{
  "n_layer": 8,
  "d_model": 448,
  "n_experts": 96,
  "experts_per_token": 6,
  "d_expert": 48,
  "d_shared_expert": 64,
  "activation": "swiglu",
  "moe_layers": [0, 1, 2, 3, 4, 5, 6, 7],
  "router_score": "softmax",
  "normalize_top_k": false,
  "routed_scale": 1.0,
  "balance_loss": 0.0116,
  "balance_bias": false,
  "router_z_loss": 0.0001,
  "init_std_router": 0.0138,
  "lr_router": 0.00144,
  "n_head": 5,
  "n_kv_head": 5,
  "head_dim": 64,
  "vocab_size": 32000,
  "norm": "rmsnorm",
  "norm_place": "pre",
  "norm_eps": 1e-06,
  "positions": "rope",
  "rope_base": 10000.0,
  "rope_fraction": 0.5,
  "qk_norm": false,
  "attn_scale": 0.125,
  "tie_embeddings": false,
  "parallel_block": false,
  "init": "normal",
  "init_std_qkv": 0.0269,
  "init_std_o": 0.0,
  "init_std_up": 0.0269,
  "init_std_down": 0.0,
  "optimizer": "muon_variant",
  "lr": 0.00718,
  "lr_mult_o": 3.0,
  "beta1": 0.9,
  "lr_head": 0.00516,
  "grad_clip": 0.5,
  "warmup_steps": 200,
  "schedule": "wsd",
  "decay_fraction": 0.794,
  "decay_shape": "linear",
  "final_lr_fraction": 0.0,
  "batch_tokens": 65536,
  "seq_len": 1024,
  "doc_mask": true,
  "train_tokens": 338700000,
  "steps": 5169,
  "dataset": "wikipedia_en"
}
Below are experts of layer 4 (counted from 0) of a mixture-of-experts language model. Rows are named router (the router's row for the expert), gate (a neuron's input weights, with its number), up (a neuron's input weights, with its number), down (a neuron's output weights, with its number) and show model dimensions 224-335. Each number is 128 + 24 x the weight over its row's rms, rounded and kept within 0 to 255. Numbers have three digits each.
After each expert's rows: a language model's description of what the expert responds to; "gets" lists some tokens that make up at least twice as much of what it gets as of all text. This comes from a sample of Wikipedia text that the model never trained on. Tokens count by the router's weight.

# expert 19
router:131091184133145144147154151158145116129117110144127142110135153100132120148169118074115119122134141135164126143119112078140142127155135111114137132156136113168152097100154149133139152110114128105110145094115096134125072141127127112160172106127096103108185132122157139145144077172131118119129146108110117091141101129127141108132112080091
gate0:132112164154143125150138157105114105158092107104120136146152118095100177087140094131145145123114124135155105138090119109153106122135067128155156158113108116131088104161119136129128094142122142155103148082130115107161112128125124132163097134090127120118134123148100178144117090159086129105128146131140118099124141100133138102121168149159
up0:130112155163138150162160135140149107136133137125079119129119130104108125131185095133178126081115134133098091105149137140110162153115126145136152122118128148137110133113141125125140149119138120118167167103117124140170143141183145129127152124147161124123126122149099090135141120073115107180119137177153129140105130148124147124143152121134
down0:139126093144154073111125113148132100145135130133153145178124094155119117176109132080124132141117106131104145126107111136120098101146138145109122099116128133115153123109094115069142120120134126169150166108125087168117120138116067116176143129143122109122105118125115055145141129101085127117074112113165117172135126141101169122107146142142
What it handles: Pipe starting a new table row after a line break, plus other cell separators, dashes and numbered "2." markers in sports and chart tables.
gets: "|", " |", "-", "=", ":", " *"

# expert 41
router:137104145158138127152130102101110167140100125147136135124148101122116126144136098106117154117141087110156110116094119128113141103167077077119113145125152145120147125180128184109113138092141155127095151074123108157151112163123109151150126146131134132138148158113115150102144110172144142118161118118125109132093104155115206139137119132094
gate0:141153131146127098134134113140140144136124117146119142139123151120138174131107165138156168131148147169112101076150142142151157119102137183091153153137144113152137103135182129141155144142180107114140166150197133114127149127109116163085125132120137162122117132105164119139086095121147147175111135079139108156072134114101155095082122139129
up0:167179130126122102097167106137164126111147105133127089123161158137148131126135116125093140101139141166132092116114115202121136126152113163100160122132130078126146103111141108135087079180121136154128134101080132093116137112144137098111130121135128100107127132104075111136097142170107176162151127129102144171130150108155183109145137115142
down0:136137086158130127131157103140181158109161121090099121125149137160173136103158156147119137151125106140152189130155097158101117120119145136123114122080111141093140121135113123164107145151112154101128105148130121142115161118141148088095116148106119102118128140156143095109081140158096151157157116133127094145154160152155098123069102100121
What it handles: Syllable pieces inside foreign or unusual names (Man-chu, My La-i, Ma Si-zhong) plus articles and ordinals like the, a, first.
gets: " a", "i", "y", "th", "ci", "ing"

# expert 4
router:128149151132163182162157121114128142129103114122089139158157129117132137121099125114109146138145076102135114099101103095140147154120157142114094100121164091127170114110160144095125126104118135109117135098097090152141117161119159061138158096101112122102150104109153148120129124134149131093123141116117091092109115131102150098156101123105
gate0:110109128117144059130109139116116111115157114146129127128090093161116112101091164056192121143134130110127094148119131156088145158117101151158118091107103133116114126126097120181119128117104098107124090134125134154140188150139116130134190150151159149142120142082154145117122178060093114111160158162129116177124136112112126155130093164142
up0:137144128114111130134141135105148126184116158127133118119106131134084114144097106122137063117073102121131152118142165140111147120137124087106099093106144111112154078151174115167129074150107118134121155140110138130121173150103113148096126120125111153108144139109160136126132144120138101081124081147109170136105141097130128117123110125154
down0:130137126099097118106150115124097159076137123130114113097141099098121150137111116154142142150110150126142175129158146161142109159127155115123136150077150100157137144179134106100110129169124164120130150155116116143142122110135149142127134136118126103118111111157100126117142074128122153110133152113129112144096147127148143158131096110123
What it handles: Prepositions for, of, in, on, during, especially in sports-career prose like appearances for the club, debut for Pisa, member of.
gets: " for", " of", " in", " on", " to", " with"

# expert 60
router:087164163161150157130112141151109138149085139153144191129144108126126116118123075094091101103152123119158113101098121129121134097124131058107116149146152121172131105120161144118151118092154169103108144116108123161166090113125143094124120117130128123085156122138185147114143121166170104123141111109069158120119116105116138114136080106131
gate0:106107118125122124116137117127091121106105116166097136163117162090151106129157157126159145182110147102091102084146105100106130134090135113137153135177160129128167169133115103134138194089116060146139140123138134104136146132121112117132098136121127149105120114142143158123084153082159153174138114139112156162116114128115125106123146159140
up0:133107109141138120100127098133133168109091123104150109087125131077136135114158095083143125071146129176123111112182148127158116135109119123182122137110162171144140085135154119166115143130074108087151145112148098119148151135113103147080128102093119173170138168132127150144120095120133119141111155138127080136098174082147106125109110109091
down0:110079133154151111136095128105136112106160125149107117147172104109120134124128146155154128170111101116112127100133153144114181115111106125128119077119080116122120145110182166129124134123160129112176149128143161099124111132168142061096112138122143092131143112158136129117116142122086097125144130150131124109132119159153121168093085143124
What it handles: Words like the, a, located, near and compass directions north, east, south in place and road descriptions, e.g. east of the city.
gets: " the", " a", " is", ")", " located", " an"

# expert 11
router:136110164154115152112133134153143130138128112160118140169153101128100138163133125147083113139157111107129109100110113106182149143141084113129132098148161109160131097109154134098104099095130171135124153103098099106127075144110128090173107131128092103103184117148111158093104095131163151092116130111139110098131120166145136112177138124140
gate0:157152114097134131110118132130137117157135124149109109156088115115106108121136159140146131168130146123125139118163110129163119146139116131121117128136121135141087125145164117089117103159098125148131167159094114094122125122122094147115152158101137136118127091154143116121127140085161133130095102171167128124113138081154122145077133128175
up0:158110110155120145136154121081096114141157127114141138117117138135136107101119127159126146156117132164137073134126121157138112166113168100143118147108135086089115109140146151087152156137093117140138125167186104145117143073069087097152130126140127128131147144089119141166100181124089149161150128103120157146110141104128121172162145142142
down0:108114148163127131129144146113136182139141106164135102088162129153138127156174118134061137138118161146126095090111131135116160133128092093113101133109124144105095127122160165132154081105102110134068174148119112113140157197125096097095124143101164111113102139130142127118123107144161130118117132135140101155140106134124094131151098117149
What it handles: Commas, pipes, semicolons, colons and closing brackets after names in lists, tables, citations and species authorities, e.g. Merriam, Micrurus tener).
gets: " |", ",", " –", ";", " (", ")"

# expert 2
router:114109139141120133131127140158147126110120141118142139096157112134123121165134090119103113116117119100137104115116129091139144125132120072102140114140135109167155104107122098139156116109176128116124163099128121148133145174100167091188124097122125112141157125137132131150141094122167103115118120092139156130127123144120169082142146117126
gate0:099095141140124138126116141079091140177156140118132101124117128098117176163160111130087140136117143125149097110067075147109111149116148096167121148115157129140164111105126119072137156140123142096160145124115109140111131115136090096155107066143147120138109140117135122116171089161111144118136123131108122151149132093116116132141101145070
up0:082136145148166098126129107138130149146136114119095149150149089127101117159124120108150124174121128152130127098152122109126117149122159119115087155124131146133135104135114136150111138098089126147151123119080097139132157119139131109127106136147177090135137179154116137117137132161150070092100092128134094137060161150152109098137119117095
down0:114094108109112126114101135141168118120140115121087130138115137105138133123130085071162159158143138127116089164146118154068095117151166127125113122192164105159156101067115141165156148147110087099076139143095108146097159121153102124149090107149142096111132139122101142126160158155126134116126172091101125121137104118144188145129143097118
What it handles: Closing parentheses, commas, semicolons and dashes ending entries in lists and tables, plus Latin taxon endings like -aceae, -ensis.
gets: ")", "\"", ",", " –", ";", "us"

# expert 7
router:063134175135089154113146123109121146131076143125127129152162110109115135153126099142110113101140101117150108106076075125165149136141095101132118149154151102126107108141160143114162128116150141098094156136102098144157093190074113142171105113095113127134139114130138135157140107143153148102142133118128154093121097144131151142165119135127
gate0:121117114136091155148134084139114152133138134154156120103131138157127160140125189095110132139134131085172143107145113132157159133145169134097149140118116123089103151108175130157119139113102110113122090086148126168074096091157106169122102154161157137112142123136142134147106116097105155142100064149173115137131125131128157101167102108134
up0:152111161099127116090120159152132133121120177127115146123102172087110150165124129163138153103090147162151152126118169168105066139143115093095145114100145116155131106115108103179083149154118139100160107138136128125133135157149092093119113137140128110115150104102097121140139162077105166167129112140112159124136136125150146131126104120134
down0:104134117187100097126145161129126179114137171109134122142108105120123124163170132116055155114141124128136098068150127184136157119157121129159163162116140130140106095136177134171167133152098139131106123176150121156127117158172082129120116152113100190125122156146074106159136053146128116144119108137140102138121110138124123185123134125103
What it handles: Pronouns he, she, He and She in biographies, plus opening pieces of rare words and species names like hellebore, sheath, Tragyal.
gets: " he", " He", " She", " she", "He", " re"

# expert 8
router:132099151141147161117188125110126133142117060154086176156176143125138138139128092130099128146125106104131110159112098073121170145136121117110077102138152122132116104092117152138151169105215150096089138106097081119166112191118139122139145119105111098132157100106161118115129080149151182109142139134119112107110110135075152107142143129102
gate0:085122124125142127131119118090169106147159126164152113136112132127111099098113167108139146147142164172124134122127108100129088110151159141094126174126124173108144166188121087130125103131116134098143142157121133108139108091140142172097124142158147113148095115139117132150132186157128119160156128163161151174116138140184093091153129139132
up0:165126115139117144108151089130124147158163113152115129092156159095134152145095126119126135171184118123100143128141134169139130152102160148166117105118133136111102168124134090127146147112120104109173114113141126114109124182177154129142148087139138112150124099143156115138149141152120153124149094107171115139131070146131125146133114139143
down0:129135131125161139147107157132116144171131141136125138144160138193142107111123136133136152156138122132102115162098158131125145117090139074152137117093125124126093113052149166172132160155148188143160112114119089117153119141064136104138136117103149137180165154079142111092122058102120124141141167124132138123157068118090160108094097116103
What it handles: Line breaks between paragraphs, list items and tables, plus section-heading equals signs and markdown table divider rows like |---|---|.
gets: "\n", "==", "===", "---|---|---|---|", "====", "|---|---|---|"

# expert 55
router:146131121149135139155174084131087171131120112149095133117165132111136092127133138101098139126159115083173124151089089099124179129111140106116074122113149089112166115182143153089117117090167157104100136101090136154142102121126117113115139125120139114111136128107168166119127133147177120104176116143137101111123109115108129115150125088097
gate0:140142123150104093127185110155107122122139109130173157140126127115110136115084124129129113139111126120130149120103144125121129073100109117114118116159112101116105151089158126143077114125119104133178108154099114163141145144138122106134112158151100128146060127098124110156140128113137121121087121142112143124149160136167151139133127107133
up0:132116120139166112094118131118134150096124149110117164095156115100090154138129164154095123129174163146151139161154084123131072126115096145144119138136127101113117153138129132098148146119131159131130147127090117148096116089133092129119161146116118136126147115149138135108136144096138147147139116140130137141119142104115115153123109091188
down0:142119129195122110138134099086139099124180166135096152120156133154156145123152115124152119132121158088091137115170101198096097130127129121092122129138077120155088100162129110129122124123124194154180137145143108108129078193110088173104126141108149113105153156142100094109125166074136163101142091114116114138161109104107100149116122146162
What it handles: Sequence and ordinal words like first, later, also, then, second, known, often after was or a comma, as in "first released".
gets: " first", " later", " also", " who", "ly", " known"

# expert 25
router:115090176130129161115148120158109136149081112126122145163167147086136112135188093118117129160112105131152139093105106108150152155135129119077139155145139110121140107118162145116144154093160140114114146100119105135147105149099163084160139095121123119148157100105128200118131119140128142112172191088136144095178146090108133107141100148118
gate0:148124093076119134152151118101128132121125119165120098134140140145130157127128100101133100136144144095186141140141123158152167132110159119168113150165118136147118093113121149202128130122134073114103123168166130136117141150136115106072128163132118153109134174148136167119126103165112105146122141128118103099108125153167140102136085155131
up0:116110125159159152106099141116074125124115130162136145158093125096125150127126117152120146148140169157127109079163129103140134150160148102162149132154117156107123128150133141106110174155153144131135132147162114132126164115121087104149145120164109159120117117156103157123112130093091156114098106089191124159119147121165141127109115142088
down0:156087137091157123161115110140135112143134140103144146110163189134092132091097152143112103114142149120092141151117129190146134155097177135117114130123160114150110156150130163103138108111109137156135094094100138134161117149148154152092095144137143129076141119151113137128088171126119095171112134112088160177155116121130147132158146123130
What it handles: Auxiliary verbs was, is, were, have, been in prose, and pipe separators between numbers in league standings and player statistics tables.
gets: " |", " was", " is", " were", " are", " has"

# expert 36
router:124127141145137138165144096158118161132111088147103146148148087132144121131122113087122136153140106122177130118111107089124219124143138115105052081135120110162197110104167135126118120118136161106096144128067107138150072191098119094125144105132111120130158134132123135097177100142145136123138085109139105142099082090118162101192091123114
gate0:120137129134094090144104118088135120174089107118139121151113127096131111142162121139076122145121145132158163114161143136133064107133120132152147097141114154076088135144139114111130081166167145165122108121165133135125102144163076141136117135095126131153101123102137173175115130111145093130105098092129126124092121154141123143139129160199
up0:132113130112145149097097136114079127119113117110128084163130114109103099163115109130125094132144094121091075134099116125130182100093105169144130154129108155070118146128084136137155074104086108074130100117144134115113113177109163115128159112132107133130138125093148163154126165149159091099095110120105134108085103118110134116150124111103
down0:130072096089137095145136137156118096137141167111109066176110131120114096130126166092162114144131126151084153158128113133101163085142135135141149170125127134136110121091169130150129123095077138117130157152114127210082120106098126110151138137172156119127108141145117147092133089081110129100128118125140131146148119168118147084150111148104
What it handles: Day numbers with commas, month names and score commas inside birth-death dates, match scores and sports tables, such as December 26, and 6–4.
gets: ",", " 3,", " September", " November", " March", " April"

# expert 62
router:137090138129128124172143138142160111123116086181121137170132157114151118124128120114130141125143128120130129152117121088137177105148144100125154111162141134186193148101128145114161130116128129101099110076121089111111123119115165134120149101123148095110134129140172131113115090160143119135141159124115147131165132154143157107170128131111
gate0:128111113130106114130145136118122158161129153110091131123166097135199109105149096117118185119145137118117084109125146138060163149137104116145129127115114125151086135124129156070137175104143162087114075154133169113140116107114147172074095180154142138121122116134102125093174116127116118121125149157114094129151110098107142077130117143120
up0:119118172098098121103109132166156130130106160115160151131116137138151150158103151185104077160138137128137119125110147169100108102120143101135121120124113121125078137082120118161144106148137080078137142131141102147108134154146128113115105095145133113165165143133126112151179149152095138122111176105194162128154136124171099134140100150138
down0:153110154130105109077151138120119124151161164150176168126112132127081115151097153095147122143122117115150094079095110119107116147066145157117134110117146127123125141135094151130123127120138136135147152105123135150127115125112158105110173151091096152125102156144128123132101122127154083096113107103110147123124112085120122120115160142085
What it handles: Pipe characters and semicolons separating cells in tables of statistics, results and lists, e.g. after numbers like 0; or 5;.
gets: " |", ";", "|", " 0;", " 5;", " 2;"

# expert 31
router:143132131146154151149171107103092158114096105136107174153141095111130137154097142115097141119169119081157132103087100116107171134093087116120137123123144110123153111151105176054138100102119133125119137098120095116103118150120135091136137103094129115129144108129153148110117100133167144095156116155120088137127108130128150123134131134128
gate0:096102139174178165140103130120158120117137122131135095104095101175117119126125130163120109127141139145118104144131096121120042165109154168124137138128151147140109141119097121101132149126125101142171104113138140172165159124073133153131080136129141177129092109139095107142126109110103161156125130125134142163152113122111134134093133076171
up0:101128172135114113127144125119147135127109125120106141128150119122156134092126150133148145141111088113124178189149111114123173101133104121117159099130152122144159147113122142137132143079142163137158083137130161118134125114114137161098123159173138103104166129125101124172137186132124084120100120118112101130109146155156137068130099095111
down0:147100138107121129111130094165134135148087122129149167105112114192129160129126138152130118119159175162108122144163134124124115160114081103085099166182105109144143157124144180110105135114134118138138110127126143131161149159121122119141117087123106127126137109124115166096143179107101109143119137111095150117134115112121129144122174137124
What it handles: The infinitive marker to, modals would and could, not, and adverbs before verbs like safely, freely, always, annually.
gets: " to", " be", " not", " also", " would", "ly"

# expert 0
router:144108134159140160148169101092087135146107087133131128160154137115113139120091134118101150127151142100152130127115088124135185115109127114132128107105147114114139116180092171053146113112136146109079151106127113124126122154139128078155129109100103108135156121103147127122126095151138139091133130132118098110134118135121157127129141110130
gate0:120135132129147113095144119119112134160105114130132119086157129150107117114115156110168134096145141145135098104119104149124134152121123130120116093116138172105106116153090163147138120126178126133100186174084141139092110119124151123159119133152109136155132126107103127137149126122102154124140094111152174154142137126090127113122152115139
up0:109129135155164134109119123115145101081176139156142139098118138156150129161120144117091148096123133084105119089139115187118133161100114151140130131145074161112080114153116099123151070133120113110138132152130140123127102123122143137172134146158129098141139146120140131138181150124125149126098168103134114110093087189121142138135161153147
down0:140146137100090109160114112109143135124146132155144111103154147129129114138126160089110110131167098124122133135147129147112068138091174095140126111125115119147162145142118111126106112134102074110134143128125145147128148098120089113134114143129136131177133119132131167105138121103133127169142107126113091134118114099118116130120104100163
What it handles: Main verbs right after a subject in biographical or event narration, mostly past tense, such as wrote, played, announced, received.
gets: " had", " was", "ing", "ed", " won", " made"

# expert 49
router:137121186130120164191125082134085145175099099140123130128146129140124102122136084138116149084134127103151102104105094101143154162132148142160098115137133159142151097172111121115146112135132157151096151105118123179171124144109144070152142062093139119115136149127143137131178096156150112092131167129143103116119095143147128123126125087108
gate0:129113144170108132157142104108096156083114140100165110107095136111133140119118141153175103145121154169147095082125151144161089088112118122133125130115088156096118155134129134122100143069095119149118096109135141086123144151103138094089145138080150129103126107127114140148157121156095097107093102098122115125130121116182108116139123123070
up0:112119165135105181151147147157150104124106120155128062161145129142118126074133147130143145124155078137118111138118128120165153112133121157123139090114108141153126168121136120103111137121148143071109145113157155102128100098132138140174132129121105109155107116120135139143115106129138148134125128129120135081107105161141148144122149110129
down0:118157127104139126117145130126138129126085158151180129167134136134127169135105088109126162119126138156144139135098127132120121136113160165102149185138153135138121136130128160128163124196143089118146145098139163099094146118150097108161107143114188135131158115099174130109146166091094084124140127111168133112129092103130146159133155136111
What it handles: Short middle pieces of personal and foreign names and words, such as She-er-in, Gu-er-ra, Wave-r-ley, My-r-tle.
gets: "er", "r", "k", "or", "c", "in"

# expert 44
router:118130153139138154158149116095148135143117075107135134143163144124135159135135114120124144081135141123132137152111100131113143117114117143137130119157170147137150142175096143063127120115159160110095149032109133142149094166123124083162130114132110087120139118094134116133148106139132143106145123091091130123131121148127113121137135114101
gate0:122147090124146112125094143092150129129110133135146097122082119153079108119136117126132145148133083129113125125126087135111072158133100126156108136114109101099167148134151107148095131106105153090132113129123096155095154107085145141117120135151144148170142140160102090128083151128128121118112116134129162154096099139172098117104115159129
up0:217095142113170141101133098160128118155132117091096091138156128121093178170179137128145122158116095115140160103132132149103158157142117141118143102107114114139168122081115132174137131119077108176110109080155069112098145139110128088149107127095128174115161144118156136102129145121109087135147088131107180166098159146111134151127111098113
down0:136194111126164121162098097091117190131086120134137166168153082125103117155129164135112120097156095155101096147124101164133174150136141138143106151115102154156151142123128121151106144113168163090096160120100165117130115144152141119151112112113183104157144132117127102102102080138151074118104135175064074107130114132118152137113118106140
What it handles: Past-tense verbs, participles and -ed/-ing endings in narrative prose, such as moved, signed, killed, drown-ing, recording, acquired.
gets: "ed", "ing", " out", "d", "e", " use"

# expert 54
router:102129141135153149141154151117084156120135068168134151148137102144086137146127111091120131113154086074150087158126082081101180132167094125118125084113172109151139132177149150108128124131136153125102169106117103138124095167128147113150139115105115105113140152133116123081116098130117132100156142098130141109134137112113157127120116159066
gate0:139127089116098101131122108093149083130127131103178119142125100144156137138079140114169142135141122108148102150162146115094080122110139148159179122112139130140141118120147149095141135099148097107153173103153114184116142129171134126128148145106145142143113118143109143108135150156152115142126121153172112114130136096070091124100105116121
up0:137129099125151195091171155125115145121161167154060133129127117141069156084082167115134119138134144073117122107123108100132111112144124096088106060113145114114105165133099111118090146121117131147151086155128142135105092101137139116125125134066132122160129166178098140142079130113086148111078149104099123165166134107147137111136132135119
down0:110135095153119099134107161168129164133130126111140129081111089096069124201152122124137103165093092150145145135093144082114096122098154160158097124082101171147062112096132085172130154145131133114204139106118158104107121153124170160113122125144147116133096121100113099133082149122152121084154092127120158110094111103113145117124132145111
What it handles: Month names in running prose after on or in, before a day or year, such as on March 9, in May 1999.
gets: " May", " March", " September", " April", " August", " July"

# expert 16
router:140120137168138185125128094143112143152114093111144152140147105130147143116128070132113161113131131085179149142086065085162169137123131087119092138167174109135154086145120141137130118158186122094087139134132144134131107159150149139141149108099091108134128128081168149111132066117129141113173166100102142076155110150081149126157125079125
gate0:112197112133125116125120093147080140140110126140098141165087105145138173138136083118103120170102144125183161138139170168154172138147123143149121104159119125155106127137139170173083133142146113125110115164148111089138175171109112108101132146103090128108077149094119126100147091111100098109136144101124104116104127124100128115154087146174
up0:136118122069118156094165139138081120113150169106196118113132121140103134152167140121111156122122125157097142132126155154109111156151080112158143134159148152121176143096139155165130135121124078129123156117150137162105132151129137120092141178127072106126136143150097122155142105131152115110135140094162152107109121168111121104206135194114
down0:060161137192161172100129074124138132131113094123112099152114125142122165132093161131139113140126103156171108121137172091149122143167116096144117110107117135126122065112128152144077157121093111092119120136167101107154152120103112110146156120135124136101128151070133151155144080142096144125116150124111070107134100145110134135110147106136
What it handles: Single capital-letter fragments inside acronyms, call signs, formulas and codes, e.g. WEBN, U.S., C21H29, N/a, 2002 QS.
gets: "S", "N", "A", "C", "B", "D"

# expert 63
router:149107147169145140168195124124149140105124124159111140163158107133094144136110129119124150123148086146135124137129093098139147145130134151088111104125161082137178122118153158084150113115138155097117141094101076140123102145116132076150165112075107064133130144126131171108157125145165138067134125112109106108117101123116130110147101118095
gate0:132143104137116128104146136136129037083094167117101171069138131078141097129133163105117153104104190116156120125133205158099108127121121086112149094155099135148111110132136104136084103145128119165119120119146112084136147140121124134149106099081138137186110150113159140115130140126140097129083126122127165143098126148151134130126141141116
up0:133165095120108118120111166092141164124177127124068098112125115163122131141145135139122106134102128095108139135156112170113094113137123109142131152113113147115149137151109109099142122106105115097114106068140103170145093104125166134090082129193167120131073132107130161114100188125101167139138161133126149133114144123135124123137156129102
down0:145124123098141129147130113124137160151141131142181149080135084152122145115134082090143092139116163116153181118149111139169131108142106142171125140117113135142131148132151127128117114131113135123136169153129148137176182120188163129152123141144145110128166118139112083117175144136194123071110156132114129098156115099137136127110085089145
What it handles: Prepositions by, in, of, from, during following participles or nouns, as in written by, part of, leaking from, in 2007.
gets: " by", " in", " of", " from", " on", " to"

# expert 45
router:105133120137140144140119106113138177138134072133072144118163133107142124154118096102087140075167109135154086149138113091146147127147154085174120113170181098158181121099147123140157141109145134084103160090085141165128082146103159141144138084139101075131196151137133136141138089152151123121130149124122104101142110122106161087133130126123
gate0:136135138108127145124144150177149108163143128158144105160116143157090100130104146157156174141133140143126136114138114170135139153114084108120109133134125113167124149146085163134162133152125122121104130136123126151157176126126126147148132140105121081145110149099136159164103161123143120140152106094140119130137130137137101137137128110128
up0:140120175145131114127145150128122062110117135083118141187123089107121104111093144141164125122143065129149143136127144139128137134112131124181164138102134122101138101139130174126122151118109128127126174105102115108117085150138119144135116112122129130123106127156146153142122127100163122117176134104108128120100140130116137105169096119135
down0:121090161114144161137166121128092133103157106133083125115117108139115132102143082096066146150083140120119179153145142138098164140130085113132116113088134148125116115098105118123102136116115104099066149203113141166126151130094104183160109157085118158129163194178152102117111128150093099152095139114114111142102166144142154181129138089138
What it handles: Line-initial hyphens and newlines starting infobox or taxobox fields (- Order:, - NRHP reference No.:), plus colons and bullets in such lists.
gets: "-", "\n", ":", " •", "|", "=="

# expert 59
router:130169146140127150150147128129152145135092127108130147145162118079111153113092113118079149113180095128139129126088085086148135150114138098107086101137150086150132116103135167055145111122129167125115133111122105122176108135103136080118156121106100078105167122133158183109113124153160127119126141124132098109122110122109155097139141132120
gate0:113122146173118137082142131141134098133120113118113147139098110156066116120063096134149124141151085142139138120123117126118169140106117128150133101136135115154149092100177147092102079154091144145124144157087131101093105173091172094131175130117146121154145125143083128144163138134166101105140126094117092119164084098151107154112071105130
up0:159143126082119157098179130118150108126141136143105122123166143152112097144104107131139130116111197128114099094118140180131164119153166138127083089160140137116080113123133153168131129175122114140116125102131123127129117144123168152142125159160106094090123126077089101134140132091135124136110140108145091151127152113122099159125134164124
down0:099163101101134066155105105118101118145135116141112088138092119151160140147161138153088131123103113076144136104142111129147102135142089165124125116121154082096097111146104098136151108129087127170157141144129139136115159163148121142097118102145141122163141178082178124103138125113119142129109096149176132142129104144128127128164122147136
What it handles: Prepositions and linking words after nouns or participles, mainly as, of, in, for, at: known as, daughter of, living in.
gets: " as", " of", " in", " for", " on", " at"

# expert 58
router:143139157149163156139135098152121162139124083138128156137146144142142153142160084127110125131117120135111128153129128082135195141125126115109113117110139146164127103132153140121133136121181137089068130086058091119129120185125147140158115096093126061119130140137123130127144059132140129115157139104127103118157146153101118137168145131095
gate0:098142141098094173149137126156148158119108148111147128122142140096135157152094110161123134101117111098089157078153156115144114126097095175154146170134139128156144158175179112126114117142133104139110133069146120127143153106115136127172131079114132104132133099126120130124138128110120104117106118148090128153116128152132119150122091116135
up0:126122128098093127121131118159103150170164112166077125121148116088161105165074129123131150109137071118112143149137162142122163097120135125127118139082125136144138135137113131131157125140112095163107100111137113128143133083124089147146076159136126132126128117115164165152132111073147130117144110120125122116125118119121137166149138168118
down0:125137147158126131126096118138099153128142121136118140156137148102137094111113179144119118067086128099103134150104103157161140140113147108120097147112089114162188141122105134139107147113121097163107168114140166093178116127148152113112153128187148129136129118105130192129121107121133125156129079109133142082103097116121123168144157103118
What it handles: Line breaks ending titles, table rows, infobox fields and match lines, e.g. after = Name =, after |, after list entries.
gets: "\n", " =", "---|---|---|---|"

# expert 21
router:126128153170144153141187109149159138102119133134124102167129165156112129157145123133091134162127094138126117113110109091144145115142155114133119108118168086145150116109125130121158116098124127138104157110116082146112114144072140079169149111115122103116146125133142126091119086148138120113138139112109115118161116149139138084125139092113
gate0:093202079157127146121112162146167142130096158166142129113114148163133163130097082150128102122123124134111150117109161124113119135122132098155140140118097136139132138126121134183127128158119154142133098118108142094146160107119124160136109115174130147125143129130131134093129151130136102108138130164094137149137157069133102114088114109143
up0:111139129113111127123172152121146127169113129135125120136149148097128125135095157117151121099138083118124131132069154117167108173089112120088113109150146192132102137145114162108106148104101133129196139139118153146163105122140158142137125136122074126116102137147179127092150089127176153124107110154084141116151108147102124090114155102118
down0:137112124126123143117087153124138135096128122130123083136105084147131155099153139171136152094173101138102160121095078066115132091094092130137156159120116136139123135158128161120119114148137122136119147139110122166166111149100088114116147140133141114165138100103174156186116119124115165138122158094105116104145140099133129144131142139117
What it handles: The preposition at after competed or stats (at the 1956 Olympics), pipe separators between table cells in results tables, and during, in, dashes.
gets: " at", " |", "|", " in", " –", " At"

# expert 37
router:137106157147138162162140132100132163093102108171127131140146182107137109165150133076096163111189125143136136157109112089124145130163090106149105094146148118151169140118133146142172142126157137117122131098115143141158125124117125098138135124111101101127169144075167123092158076159184135113124144112108108091129108143079138104131131113103
gate0:136111133083146130067148110131106110109156104110109143100193095157110139117123140146137140138108091083173094148115132125139124136099123168132151120104149132118094107136130151130115105137096060101155084162171128158096131118110150137154100120176127155113123142144150098116137154137110138177123134112108166158123113136154094098156116126149
up0:144108150114142149145136108127167107151146072136080122143136172129171128144139118086118140150108099089159147135087114123130195147140079128148107092129152101142129150147155147136128156087133146110106090114113124158120150119100128130145108160101145126144160140107154153085102116140161143134072143149118173126107106097108112149156072114129
down0:151141140091149144103098152095113120137135091123109135143158155101068125124158106172133095126152143150114130113158132096157111117159138125125149156130126154138127100172123130139121144133099139180130136153126161069135113171121140123125155127144096120101105132138180091118110169138109145140126103140140104135130079119125071061112135131149
What it handles: Dash bullets and equals signs at line starts in Cast, See also and infobox lists, and pipes opening election table rows.
gets: "-", "|", " -", ":", " |", "="